config.yaml
n_layer: 12
d_model: 256
n_experts: 128
experts_per_token: 8
d_expert: 32
d_shared_expert: 64
activation: "swiglu"
moe_layers: [0, 1, 2, 3, 4, 5, 6, 7, 8, 9, 10, 11]
router_score: "softmax"
normalize_top_k: false
routed_scale: 7.02
balance_loss: 0.0038
balance_bias: false
shared_expert_gate: true
init_std_router: 0.0236
lr_router: 0.00252
n_head: 4
n_kv_head: 1
head_dim: 64
vocab_size: 8192
norm: "rmsnorm"
norm_place: "pre"
norm_eps: 1e-05
positions: "rope"
rope_base: 10000.0
rope_fraction: 1.0
qk_norm: false
attn_scale: 0.125
tie_embeddings: false
parallel_block: false
init: "uniform"
init_std_qkv: 0.0277
init_std_o: 0.0
init_std_up: 0.0277
init_std_down: 0.0
optimizer: "muon_variant"
lr: 0.00229
beta1: 0.95
weight_decay: 0.074
lr_head: 0.0229
warmup_steps: 200
schedule: "wsd"
decay_fraction: 0.767
decay_shape: "square"
final_lr_fraction: 0.0
batch_tokens: 131072
seq_len: 512
doc_mask: true
train_tokens: 525900000
steps: 4013
dataset: "wikipedia_en"
Below are experts of layer 2 (counted from 0) of a mixture-of-experts language model. Rows are named router (the router's row for the expert), gate (a neuron's input weights, with its number), up (a neuron's input weights, with its number), down (a neuron's output weights, with its number) and show model dimensions 0-255. Each number is 50 + 10 x the weight over its row's rms, rounded and kept within 0 to 99.
After each expert's rows: a language model's description of what the expert responds to; "raises" lists some tokens whose logits its average output raises strongly, later layers aside. This comes from a sample of Wikipedia text that the model never trained on.

# expert 59
router:45 58 56 59 34 34 52 59 50 50 54 60 54 47 50 46 66 46 48 63 53 45 46 51 33 42 43 62 66 45 41 48 58 44 40 56 42 58 48 66 46 53 28 69 55 48 57 47 37 54 50 50 29 45 47 65 47 34 39 57 43 51 52 66 45 45 50 63 42 21 57 55 51 56 40 44 42 60 43 50 43 42 45 69 56 35 35 37 46 50 44 36 48 45 42 68 61 49 58 71 37 47 46 47 58 65 44 48 72 35 35 56 26 27 42 41 50 65 57 57 67 62 50 50 62 47 39 59 58 53 41 63 53 47 62 50 45 68 41 43 61 58 58 73 55 54 50 57 40 54 31 61 42 54 44 63 57 52 72 53 50 45 53 46 54 71 44 36 41 54 42 50 43 61 65 45 62 50 49 38 56 40 53 40 57 56 51 58 61 40 42 58 49 58 54 44 65 50 64 40 53 49 47 51 69 57 70 61 49 51 37 60 66 59 34 51 45 58 52 45 63 17 56 69 50 47 57 42 46 48 60 36 57 58 39 59 48 51 44 45 57 33 54 64 50 58 55 47 66 46 42 41 66 34 58 47
gate1:51 63 28 60 35 58 55 41 45 48 50 52 57 51 52 41 52 28 60 43 47 52 69 53 45 60 38 35 62 45 63 55 62 49 44 42 43 58 51 33 42 57 35 43 45 47 48 56 31 47 45 42 47 43 49 35 57 49 55 53 60 49 55 51 30 21 47 65 35 33 60 47 41 38 37 48 47 56 66 62 55 59 36 56 60 37 54 45 59 47 28 50 67 47 41 39 54 47 46 56 53 43 24 80 50 60 48 47 49 49 35 61 51 50 54 50 51 48 49 40 53 62 65 66 58 37 58 49 64 62 38 54 45 39 42 55 49 59 30 49 56 44 53 45 52 32 67 43 61 46 49 44 63 47 57 41 35 52 57 38 36 49 47 54 66 53 58 36 40 42 55 65 42 43 38 41 50 45 68 43 49 60 39 52 42 36 52 62 35 37 32 62 48 43 49 58 69 53 69 41 38 60 56 48 46 61 53 44 43 48 54 42 45 49 57 53 66 58 57 33 33 55 40 52 51 44 67 56 44 36 56 45 46 65 41 44 60 71 34 28 63 61 50 47 48 49 49 42 49 40 62 42 65 40 62 50
up1:37 52 37 62 25 52 41 69 38 71 50 53 44 44 56 31 37 40 44 45 68 66 57 44 52 51 22 45 59 44 53 51 46 54 41 35 51 40 31 48 65 49 65 39 36 43 35 47 45 40 37 52 50 59 43 42 38 49 49 60 54 53 53 50 55 63 19 51 45 49 50 40 58 42 42 54 40 44 45 48 44 27 43 62 63 49 49 63 60 48 43 67 44 46 53 49 54 45 58 65 47 56 37 56 51 65 51 46 57 69 23 55 33 56 58 48 56 55 40 49 60 66 56 62 52 40 54 50 55 63 49 42 69 41 59 50 42 50 38 46 59 41 58 43 63 44 47 50 46 49 51 41 42 60 49 45 62 45 63 52 42 55 67 32 65 37 50 39 42 59 49 52 64 55 42 67 55 50 47 57 47 54 76 57 40 44 63 52 42 44 70 71 44 52 42 62 50 69 45 57 51 52 53 55 55 56 30 39 47 47 49 71 49 23 40 51 52 43 49 37 66 69 67 54 53 43 63 37 52 50 45 45 51 39 61 53 43 60 46 52 42 49 35 48 43 46 55 59 47 71 51 46 44 48 63 60
down1:47 60 62 56 41 56 52 63 50 45 49 54 50 59 46 25 33 51 55 52 55 63 47 58 58 43 43 42 42 41 61 63 54 58 49 39 62 54 53 46 56 38 39 39 33 49 32 33 56 48 45 62 53 67 50 53 45 54 51 60 50 58 33 46 42 57 43 32 56 48 45 61 65 57 54 46 44 49 47 45 50 64 47 58 47 48 36 41 48 64 56 64 48 52 49 50 43 55 61 36 68 54 41 49 47 34 53 51 59 52 50 59 59 45 37 63 68 46 40 62 60 58 58 74 64 56 65 37 45 37 49 39 48 46 63 65 53 57 63 60 49 54 71 49 51 45 30 38 45 61 66 48 56 39 53 55 59 77 65 51 42 42 33 33 62 66 44 48 42 66 47 60 45 46 38 48 64 66 47 36 50 54 46 71 56 21 68 47 37 41 32 57 46 49 35 57 65 52 50 65 44 53 63 58 52 69 43 41 36 50 46 56 58 52 55 52 38 32 47 52 48 48 55 50 57 40 38 38 52 36 63 65 54 46 65 56 55 50 51 39 56 64 36 46 57 47 56 53 42 66 49 30 39 37 58 25
Description: Early word pieces. First or second pieces of ordinary English words split mid-word, e.g. b-arri-er, b-ub-bling, emb-ry-os, lif-toff, plus stray line breaks.
raises: "el", " |", "is", "ay", "er", "o"

# expert 0
router:41 62 51 49 53 53 61 44 56 50 54 46 54 58 39 51 42 55 69 55 29 48 36 51 49 42 50 56 44 41 61 62 58 56 39 50 41 59 66 49 58 40 48 43 48 49 42 41 52 65 41 55 45 38 53 58 55 72 54 58 65 59 50 54 53 59 58 42 58 50 42 63 37 55 42 56 49 52 40 61 45 47 62 40 60 77 60 49 48 45 66 43 46 62 53 53 74 27 54 36 67 30 47 47 64 56 51 45 36 53 54 50 63 67 57 46 52 62 72 41 37 60 66 61 41 52 60 49 68 50 52 56 44 50 43 51 35 38 35 43 55 36 57 44 44 46 41 28 69 49 45 41 45 52 36 40 52 56 27 53 46 60 44 63 53 54 64 52 41 49 44 58 61 58 56 56 47 40 54 45 62 42 38 41 48 64 51 53 35 43 44 58 54 52 50 47 74 39 58 58 48 41 32 43 51 55 48 44 48 61 62 41 42 63 57 53 34 58 74 45 46 61 24 39 49 57 48 42 22 43 53 57 48 70 55 60 62 39 42 48 45 39 64 66 35 50 34 58 44 58 59 52 70 48 70 38
gate0:45 45 37 37 45 62 57 61 62 64 44 56 46 36 35 74 40 54 48 40 49 61 54 60 60 55 39 49 40 54 50 63 59 59 35 41 32 36 62 62 42 45 60 50 45 56 59 47 46 35 56 36 53 74 57 53 51 52 53 62 45 42 52 64 62 66 54 52 70 62 47 43 58 45 47 43 61 51 51 58 55 52 73 44 59 49 67 60 41 41 32 55 45 50 45 55 51 56 66 58 60 51 51 40 39 59 56 49 34 46 47 40 42 43 46 48 51 54 46 43 28 51 33 54 59 42 43 55 59 44 35 57 39 44 55 48 52 36 56 34 51 38 45 36 47 47 49 40 60 38 58 49 53 49 38 50 52 53 38 43 58 55 51 44 57 56 64 67 41 62 45 53 56 49 46 40 65 49 52 59 51 58 38 44 52 62 58 47 40 50 55 54 62 33 52 39 47 62 43 59 33 59 57 50 38 71 75 31 54 61 53 57 25 59 32 51 35 48 62 68 38 58 46 55 73 42 61 55 58 38 35 29 59 32 60 51 48 54 44 65 35 48 47 41 37 57 49 40 34 53 48 47 28 53 71 47
up0:41 37 39 53 49 55 51 41 54 43 46 32 43 72 45 41 40 51 61 58 49 31 46 45 55 39 51 41 55 56 58 58 72 47 55 43 48 56 35 37 33 48 46 58 52 64 51 28 47 62 50 52 41 35 59 52 71 43 46 47 56 45 42 51 67 48 62 58 42 34 50 58 65 41 48 62 52 53 34 43 42 52 62 46 61 61 55 61 52 51 49 27 55 57 61 56 59 32 37 57 61 45 42 58 44 28 54 39 45 55 68 65 28 35 54 55 57 45 29 49 70 42 50 68 54 43 54 34 67 62 35 49 37 66 60 59 45 60 30 24 49 47 60 40 47 41 55 57 53 57 41 44 45 48 53 50 50 41 50 46 39 52 48 67 47 35 41 28 43 51 41 39 43 65 52 49 59 57 46 39 57 67 38 43 44 60 43 46 36 43 44 36 56 45 48 50 82 40 49 36 60 58 40 62 59 60 47 40 46 52 39 57 52 55 38 45 36 44 53 54 41 51 46 49 52 48 59 52 34 40 53 55 44 55 52 62 63 45 84 62 43 53 55 57 49 50 38 50 59 59 46 57 45 62 61 44
down0:48 49 45 29 44 41 62 45 52 50 38 46 72 54 43 58 43 66 45 62 51 44 44 35 43 56 41 52 47 52 66 58 56 50 38 50 42 43 60 44 54 47 49 46 38 54 51 48 45 60 63 56 27 48 56 51 59 29 43 60 40 56 42 57 39 54 37 43 62 48 49 55 50 47 50 63 58 59 55 37 39 49 62 50 72 55 50 76 35 68 55 57 58 57 49 73 40 52 37 38 44 58 48 66 59 49 47 46 46 45 50 52 53 42 66 78 50 52 46 64 28 41 44 54 47 52 60 55 53 28 33 59 51 34 44 53 50 48 49 45 43 42 53 33 58 51 51 51 62 45 60 50 22 63 30 59 51 42 38 54 53 20 59 41 57 50 64 51 52 65 47 46 62 44 49 45 47 68 71 57 46 45 59 50 49 61 52 57 58 53 42 35 39 50 54 45 70 61 53 47 56 56 35 50 36 56 73 35 52 52 59 63 44 37 50 60 59 72 59 51 32 41 76 42 47 42 36 52 52 38 46 46 54 34 40 64 53 51 53 54 37 36 55 48 50 47 51 58 54 56 68 39 58 31 49 45
Description: Early word-internal pieces. Second word pieces right after a capital initial in names and rare words, such as M-er-cedes, E-pen-ow, plus == heading markers.
raises: "it", "ing", " practice", "ila", "ly", "itar"

# expert 4
router:33 58 48 49 50 58 43 59 51 45 52 54 34 48 51 40 53 46 33 61 58 41 62 48 39 38 41 61 57 51 50 52 48 61 50 53 56 56 55 42 51 42 47 46 66 52 39 51 60 30 50 20 51 37 53 62 51 41 42 66 59 68 44 60 52 38 46 41 33 41 43 60 51 31 41 62 63 59 43 54 43 27 53 59 49 38 36 47 43 44 57 65 57 47 60 56 66 71 64 63 44 51 38 54 43 63 51 36 48 60 46 53 58 71 49 39 52 45 40 47 41 08 55 50 52 61 34 52 55 57 38 60 43 51 61 55 50 38 43 48 60 37 67 61 31 51 62 61 54 55 40 49 39 47 42 57 52 54 63 49 41 51 57 51 50 54 54 57 44 57 44 40 52 48 45 61 71 65 50 59 55 38 57 39 68 42 69 38 41 59 47 52 73 31 50 74 48 36 50 36 57 64 29 42 45 56 41 39 40 48 59 47 56 54 40 54 46 58 47 60 39 59 60 43 28 42 54 53 49 39 47 60 44 58 50 56 49 51 65 57 47 28 45 47 38 45 37 59 56 36 39 56 42 55 61 55
gate1:63 53 44 36 42 48 56 54 58 34 39 58 53 56 48 42 68 48 69 63 33 31 45 55 46 40 57 53 51 59 54 46 40 33 41 55 49 54 35 48 57 47 51 57 54 43 61 49 65 50 39 41 45 56 51 41 42 54 46 59 50 48 67 38 58 50 44 47 36 56 62 40 34 43 37 38 56 43 41 48 50 63 54 45 42 36 44 57 46 32 34 39 61 53 54 61 56 46 42 50 42 52 52 29 42 63 49 48 70 42 59 26 47 55 49 46 61 48 53 46 66 44 50 64 54 50 38 40 38 43 48 56 41 45 65 47 52 53 35 32 47 42 45 62 42 46 65 45 43 36 41 63 49 60 52 59 58 45 62 53 56 36 68 65 58 53 43 50 48 57 49 51 59 43 73 64 72 56 44 55 54 48 43 46 64 48 69 45 35 75 71 44 57 44 37 53 66 26 53 67 56 46 28 37 61 50 62 55 63 51 64 52 67 50 48 49 39 63 57 52 42 49 26 44 49 47 28 58 39 58 35 65 37 60 53 41 58 53 44 62 44 43 49 58 63 50 38 52 45 34 70 31 40 62 45 50
up1:40 39 59 69 41 59 66 82 43 50 59 37 29 50 61 54 58 28 46 40 54 44 54 56 40 45 41 41 40 44 53 61 63 59 58 47 51 56 45 54 52 66 50 64 45 42 51 48 45 52 60 52 50 43 59 58 49 40 52 48 70 54 39 55 47 67 60 48 39 48 53 59 44 36 47 57 49 53 60 37 52 53 47 53 46 61 51 48 39 48 46 66 48 50 55 51 15 50 59 60 40 43 53 64 44 32 56 37 66 59 27 44 63 42 54 66 55 55 66 41 41 58 48 43 55 42 63 56 36 65 46 45 39 69 52 53 48 48 73 46 61 56 59 48 45 40 60 56 58 41 34 66 35 49 62 49 66 50 55 51 54 44 47 38 53 51 50 41 48 42 62 38 39 53 52 42 42 51 44 51 53 54 42 50 47 65 40 47 35 56 45 48 47 50 39 47 59 60 32 55 64 34 50 60 45 58 35 46 36 61 36 55 29 54 51 30 64 40 62 63 47 62 49 46 48 58 45 44 75 51 26 33 34 47 41 36 47 60 51 45 67 46 27 51 43 60 55 39 64 63 48 51 41 31 51 49
down1:43 60 73 55 67 56 46 50 62 55 55 55 50 35 47 59 57 65 44 56 51 73 51 41 54 62 46 53 47 46 46 52 61 63 45 31 57 54 41 53 50 49 56 54 44 52 49 52 47 46 42 56 57 52 60 70 45 52 44 42 45 44 23 53 43 38 47 42 52 60 38 56 63 53 55 45 46 60 50 63 38 42 45 56 40 39 54 58 60 43 52 66 44 50 41 42 42 36 38 46 40 44 55 54 44 29 51 58 50 44 41 60 58 43 63 41 57 40 56 43 46 55 35 48 36 45 67 57 40 56 59 38 62 54 63 66 41 31 54 39 71 70 36 43 52 38 37 53 64 59 40 40 55 46 47 67 22 53 36 45 57 33 34 27 42 35 47 49 39 54 62 40 56 63 60 51 49 40 60 46 40 66 38 35 37 50 56 60 63 45 34 55 31 49 57 45 48 46 50 59 29 48 56 65 50 54 40 56 52 44 40 48 56 46 47 27 49 47 64 45 77 52 60 41 42 66 54 42 54 48 42 31 60 40 43 38 33 41 52 47 37 60 49 52 49 74 59 34 61 54 38 54 37 45 53 57
Description: Early word-piece fragments. Word pieces at or near the start of common English words, often after a prefix, such as re-un-ion, inter, att, author, per-mits.
raises: "ed", "i", "or", "o", "a", "f"

# expert 37
router:37 49 44 52 44 45 26 59 50 45 62 44 45 71 49 53 47 50 51 57 42 44 52 50 53 34 51 56 45 43 56 31 57 44 60 57 55 50 59 36 45 44 57 43 59 42 35 43 60 48 57 46 70 35 52 50 37 43 40 51 51 66 54 60 40 29 47 49 31 44 42 40 47 32 47 56 43 50 36 57 64 32 61 53 47 42 54 66 50 54 51 75 47 65 51 50 56 57 73 56 51 51 58 39 55 40 39 41 56 39 54 63 56 37 54 43 50 45 48 46 52 25 49 49 37 57 49 61 41 60 37 52 48 50 47 62 63 52 36 44 47 27 65 57 55 42 51 63 47 46 50 66 50 60 55 52 53 55 72 46 55 57 55 61 55 40 61 65 30 43 40 64 60 34 47 43 50 54 58 40 49 37 58 45 61 55 46 28 61 66 51 53 56 69 41 62 62 32 54 38 63 47 53 40 29 50 43 43 43 48 57 47 43 39 50 55 64 67 60 49 48 70 65 38 18 53 56 38 64 67 39 52 41 40 26 51 43 41 49 59 42 40 39 49 47 32 35 51 48 42 52 62 56 44 56 43
gate1:61 40 41 54 48 47 67 55 37 43 65 58 39 61 62 44 54 36 42 38 35 49 56 37 45 55 38 51 53 53 58 48 56 33 57 58 50 37 58 54 57 54 43 26 50 36 33 49 34 54 73 48 57 70 48 42 43 54 64 47 54 61 61 49 59 66 54 56 46 51 48 34 51 46 50 69 36 58 35 35 49 65 45 48 43 65 46 46 54 59 45 55 32 51 54 35 53 53 50 59 55 47 49 32 63 56 46 53 49 55 55 44 60 52 53 46 41 51 33 51 52 38 51 41 58 33 65 43 60 53 46 61 26 61 54 50 63 45 40 32 37 21 71 52 61 43 56 44 51 58 55 56 29 34 42 41 49 44 46 47 56 48 53 58 34 52 56 68 25 62 41 33 37 49 65 65 47 42 45 62 57 50 48 54 46 48 45 40 53 37 61 44 60 54 48 47 42 72 38 41 55 38 65 50 30 49 34 30 60 46 51 41 50 41 50 41 58 50 29 42 61 63 45 40 57 56 67 69 44 49 49 54 59 74 49 59 55 43 51 38 43 42 45 53 68 51 41 50 55 57 42 57 48 49 55 64
up1:47 60 51 69 52 48 46 40 56 38 52 34 51 53 20 32 39 47 53 42 71 40 62 63 37 32 47 43 61 56 44 32 45 55 49 40 52 38 59 44 31 46 36 57 37 54 44 46 57 31 63 50 58 55 56 41 56 61 41 43 43 70 58 38 45 50 65 62 51 61 41 49 55 45 47 46 35 53 46 51 35 39 62 54 52 50 51 55 36 63 59 44 66 52 49 54 50 35 32 38 57 73 53 52 39 46 41 48 35 42 64 67 35 85 38 55 61 48 49 56 45 18 52 47 44 46 63 57 50 48 56 32 44 50 60 47 54 45 55 39 65 47 53 45 54 32 53 45 47 51 54 34 52 64 65 51 50 45 43 56 59 41 58 54 47 38 35 44 47 57 48 44 61 48 54 68 36 68 49 47 40 46 38 51 59 56 55 47 29 62 53 47 55 40 42 49 71 69 49 41 54 59 45 45 52 57 64 59 51 37 52 44 36 45 49 47 61 57 51 39 51 50 39 60 60 42 58 42 65 36 57 50 33 54 32 56 53 43 49 59 49 48 34 48 47 45 47 58 52 40 36 65 37 55 30 61
down1:60 49 34 60 50 41 62 39 41 38 37 45 56 48 56 54 59 44 36 47 46 52 67 41 40 59 53 67 53 46 44 54 58 40 42 49 54 55 57 55 53 40 32 55 57 44 52 39 47 57 58 55 38 41 52 54 62 35 46 35 62 73 33 63 43 51 54 50 51 56 49 66 47 49 52 54 46 59 60 49 37 49 58 57 70 44 46 30 57 33 37 53 47 67 40 33 37 52 48 43 32 56 77 36 49 61 40 35 30 50 56 48 54 50 57 48 50 60 39 56 57 56 29 43 50 70 65 43 56 61 48 47 51 66 49 49 69 43 58 44 69 44 54 32 56 65 43 53 32 57 59 40 43 35 51 51 54 50 56 52 49 52 44 39 59 39 68 73 61 55 34 41 45 48 68 61 72 46 49 48 48 40 41 59 52 42 30 56 64 43 52 51 44 64 42 42 58 68 36 40 56 55 62 60 54 58 45 37 47 50 40 54 58 37 57 71 64 47 41 56 31 40 58 39 64 63 56 71 42 49 45 52 54 52 39 55 53 35 45 49 46 46 55 44 56 46 25 50 67 38 47 36 44 54 58 60
Description: Early word-stem fragments. First short consonant pieces of words, like c, ph, w, t, ex, pl, re, as in Postcode, Telephone, Excalibur.
raises: "or", "e", "a", "ly", "ra", "ar"

# expert 34
router:30 44 53 60 45 60 45 54 44 39 46 58 21 41 36 62 46 43 46 49 33 44 47 58 55 48 45 48 31 64 48 43 47 60 53 62 62 56 50 37 60 31 35 42 49 44 49 43 58 37 47 51 39 31 51 57 53 59 50 51 56 52 51 62 66 27 46 62 31 42 49 56 61 36 41 70 42 52 53 60 45 44 67 38 54 38 39 40 57 42 60 66 46 38 52 58 33 72 50 60 41 68 38 63 46 53 52 36 44 70 39 54 55 50 43 42 56 45 34 44 52 28 47 32 49 57 73 51 44 52 47 68 53 61 48 54 58 47 26 49 65 46 63 39 40 41 55 62 57 67 41 53 58 46 64 46 48 45 60 50 50 40 69 54 60 45 63 62 48 72 36 48 36 50 45 33 48 48 44 42 57 40 43 48 67 51 49 57 47 57 41 50 46 36 34 49 59 42 45 31 34 57 37 52 55 53 44 47 41 40 63 62 46 50 64 59 36 43 42 57 34 49 61 71 49 55 50 50 60 55 56 53 50 46 42 55 51 29 55 49 47 40 63 47 49 43 46 46 65 37 71 38 56 59 44 50
gate0:51 56 60 36 60 46 46 43 45 35 49 52 49 48 51 36 47 48 37 32 46 42 40 54 54 40 51 56 54 57 48 47 53 44 56 49 48 61 57 40 50 56 55 54 53 46 63 60 48 46 56 47 63 48 57 58 48 77 39 50 67 55 64 50 55 53 46 56 54 52 56 69 63 72 61 53 48 41 46 35 46 37 42 42 61 32 50 59 67 31 67 30 54 55 45 45 38 48 41 42 49 56 46 28 39 67 50 71 46 65 66 42 53 60 35 55 40 38 58 35 27 48 52 46 52 49 46 55 55 37 69 60 42 73 49 46 54 38 60 66 54 43 38 40 48 47 39 47 33 56 45 47 49 45 72 46 28 41 66 36 45 36 65 36 47 50 44 55 56 59 46 45 50 40 71 30 70 43 43 49 51 51 44 64 43 60 54 53 55 34 46 63 44 58 69 54 41 62 41 71 52 52 57 60 60 38 39 50 30 42 48 43 58 50 40 45 47 45 47 51 51 69 49 64 54 60 42 46 63 59 26 48 38 63 56 38 52 59 38 43 44 40 51 35 43 49 43 56 34 51 32 63 39 60 39 57
up0:30 55 66 61 39 46 60 55 50 49 37 51 63 43 45 58 62 62 54 43 50 47 37 39 48 51 46 77 33 46 39 61 33 59 49 59 34 47 48 59 45 53 58 54 55 48 70 76 58 41 37 55 35 54 39 58 42 52 50 55 36 52 53 55 67 71 64 61 67 42 48 42 62 51 57 41 36 51 40 47 62 48 41 58 54 56 39 39 53 46 37 47 54 34 50 49 35 36 43 56 65 18 47 62 44 37 55 58 54 40 48 48 36 43 55 56 58 62 54 71 49 69 65 46 65 50 56 46 51 55 50 57 64 49 56 51 56 53 65 36 43 50 50 34 40 57 19 54 58 53 55 54 51 68 56 78 38 50 50 51 62 36 26 44 54 47 71 51 54 56 54 57 56 50 45 40 50 45 50 67 61 54 43 65 57 62 56 51 47 51 49 59 48 50 53 56 61 55 38 44 53 51 53 52 38 54 49 55 59 61 48 73 59 53 34 46 41 49 47 50 39 46 49 49 53 48 39 55 75 62 54 65 53 59 44 33 59 45 40 49 37 37 57 49 53 47 73 51 58 60 38 51 58 63 51 44
down0:39 53 53 68 43 62 38 46 48 47 61 55 27 49 50 60 64 73 42 61 31 55 52 58 43 44 57 46 55 51 60 48 53 59 48 45 59 56 52 55 57 47 39 39 51 50 53 47 47 47 65 56 47 57 27 50 61 47 47 47 53 51 66 40 55 56 40 52 53 48 55 51 40 41 63 55 59 60 43 65 52 48 66 46 31 49 50 60 59 46 64 46 41 42 53 44 67 42 33 45 49 41 69 59 50 52 56 31 50 59 47 48 58 55 46 47 57 56 57 41 64 58 56 50 44 41 42 45 53 58 69 41 68 47 51 59 52 57 44 61 53 53 43 57 34 55 38 53 38 64 69 54 46 53 81 77 46 51 60 49 42 77 49 45 53 38 51 48 46 52 31 28 34 51 44 55 74 33 43 31 55 52 23 53 43 48 54 35 53 56 50 26 50 46 40 60 50 60 60 55 44 56 44 50 47 50 48 33 50 44 35 54 45 54 35 28 53 58 45 60 65 47 53 27 59 43 48 60 46 57 35 36 60 72 42 40 57 54 70 49 44 65 52 57 56 47 51 60 34 44 60 52 52 29 54 59
Description: St, pl, sh clusters. Consonant-cluster word starts and inner word pieces, especially st, pl, th, sh, such as shuttle, widespread, plotter, help, will.
raises: "ing", ".", "age", "ed", "at", "ell"

# expert 41
router:53 35 51 55 53 50 30 43 45 62 44 51 53 58 67 46 50 48 60 48 56 51 49 43 56 46 51 47 66 51 50 61 40 40 49 62 48 30 41 64 40 63 35 55 49 57 48 39 45 50 51 52 44 50 58 57 66 60 54 41 64 50 47 35 62 54 53 53 58 46 47 49 47 46 56 43 44 60 61 42 44 43 44 51 43 62 49 59 55 53 59 43 65 52 77 24 66 54 52 32 54 31 59 37 46 61 46 45 64 41 41 42 34 32 51 54 48 47 50 59 52 73 53 49 80 59 71 48 44 46 45 37 34 48 36 56 57 76 60 33 51 44 27 56 57 63 70 68 39 49 60 46 40 44 59 57 48 55 32 44 61 39 45 29 49 49 55 40 43 60 59 49 50 52 57 48 57 59 47 43 69 51 48 44 49 50 38 58 55 58 78 39 69 56 44 59 56 53 63 52 40 45 44 60 43 33 49 65 47 49 45 48 54 38 52 48 35 54 43 65 54 62 58 32 63 51 55 47 59 47 56 38 55 35 62 56 32 56 43 28 69 41 46 59 70 60 55 41 57 56 56 68 45 51 53 57
gate2:55 43 63 52 53 45 51 57 46 50 54 44 31 38 51 50 56 53 51 39 69 35 49 45 38 60 37 59 47 52 52 58 26 37 47 61 40 42 87 52 45 45 62 45 61 53 40 52 60 47 44 47 57 51 61 65 52 45 53 42 54 45 60 32 44 51 33 59 61 36 62 53 42 45 32 54 73 43 52 51 44 47 38 43 52 47 60 45 44 57 46 75 42 46 59 52 72 50 45 54 51 29 52 61 46 51 50 46 55 61 51 38 50 55 53 56 62 48 41 34 43 40 32 55 53 41 57 56 56 67 50 52 43 48 82 27 71 56 56 60 53 41 45 65 47 54 37 49 45 47 51 49 64 56 56 54 58 43 43 53 62 42 60 78 49 50 39 61 48 51 61 50 43 39 33 42 60 50 37 55 54 42 64 56 34 51 50 44 66 51 62 36 50 48 41 42 42 56 60 68 47 41 53 60 51 44 61 51 39 36 40 46 45 44 39 42 63 47 34 57 33 41 56 30 54 46 45 55 40 45 63 61 29 50 45 55 39 52 38 54 64 38 54 53 47 31 39 38 52 37 74 62 54 49 34 54
up2:50 60 51 36 46 39 48 63 48 43 60 47 57 55 73 56 50 42 36 43 40 35 61 47 42 59 44 57 75 52 55 50 44 55 56 45 52 50 22 48 64 54 63 70 39 47 41 48 53 41 53 56 61 44 44 56 51 44 53 55 35 43 38 36 46 69 49 42 43 46 56 46 43 59 40 39 68 49 61 43 55 47 64 51 59 77 30 51 49 53 55 52 58 40 53 51 34 61 45 35 49 71 49 51 60 43 49 60 47 30 56 48 62 64 67 46 54 39 82 53 41 39 36 58 37 41 43 33 58 32 46 44 39 44 61 50 53 56 55 53 45 66 49 55 56 32 47 28 35 56 34 52 39 46 55 49 42 48 58 64 49 50 45 67 67 53 56 50 42 62 49 47 53 67 29 54 68 51 51 73 26 52 31 55 37 51 60 37 33 52 39 53 46 60 41 51 54 51 61 41 45 47 51 31 46 42 54 44 60 39 49 43 49 48 43 48 59 36 39 45 66 58 58 39 49 40 46 67 39 47 49 57 51 66 57 39 50 58 58 61 45 40 43 48 33 63 51 59 44 37 55 60 54 61 51 57
down2:45 52 48 64 56 51 65 30 55 46 47 67 39 54 45 39 46 34 36 31 49 61 47 35 61 42 45 55 45 53 37 47 59 39 42 40 36 48 42 50 40 30 64 63 54 55 28 74 53 46 51 54 37 57 45 36 51 60 45 43 32 63 45 48 75 50 44 56 52 53 57 39 62 65 64 53 62 54 49 55 34 57 53 55 68 48 32 40 62 60 65 62 50 54 71 42 54 54 45 49 45 44 41 36 59 39 60 45 63 59 62 46 62 66 58 48 55 40 63 57 57 61 34 64 58 32 47 43 44 34 47 57 38 57 69 51 57 34 86 52 50 54 53 64 58 51 58 35 53 61 53 54 50 50 56 60 50 42 61 40 55 31 38 55 49 53 60 42 43 37 53 30 53 62 43 50 42 28 40 64 45 40 49 40 35 40 46 64 48 43 58 42 50 51 50 51 54 43 55 57 64 69 64 36 57 53 58 47 44 40 55 47 51 57 39 44 45 45 57 47 56 39 50 54 59 60 57 52 56 52 32 29 41 46 37 43 54 46 31 57 51 50 59 52 40 35 73 51 51 46 60 44 50 58 53 54
Description: Colons and list punctuation. Colons in times, scores and labels, plus table pipes, dashes, semicolons and closing parentheses, e.g. 21:55, Gold:, UTC+02:00.
raises: " latter", "pan", "own", "ift"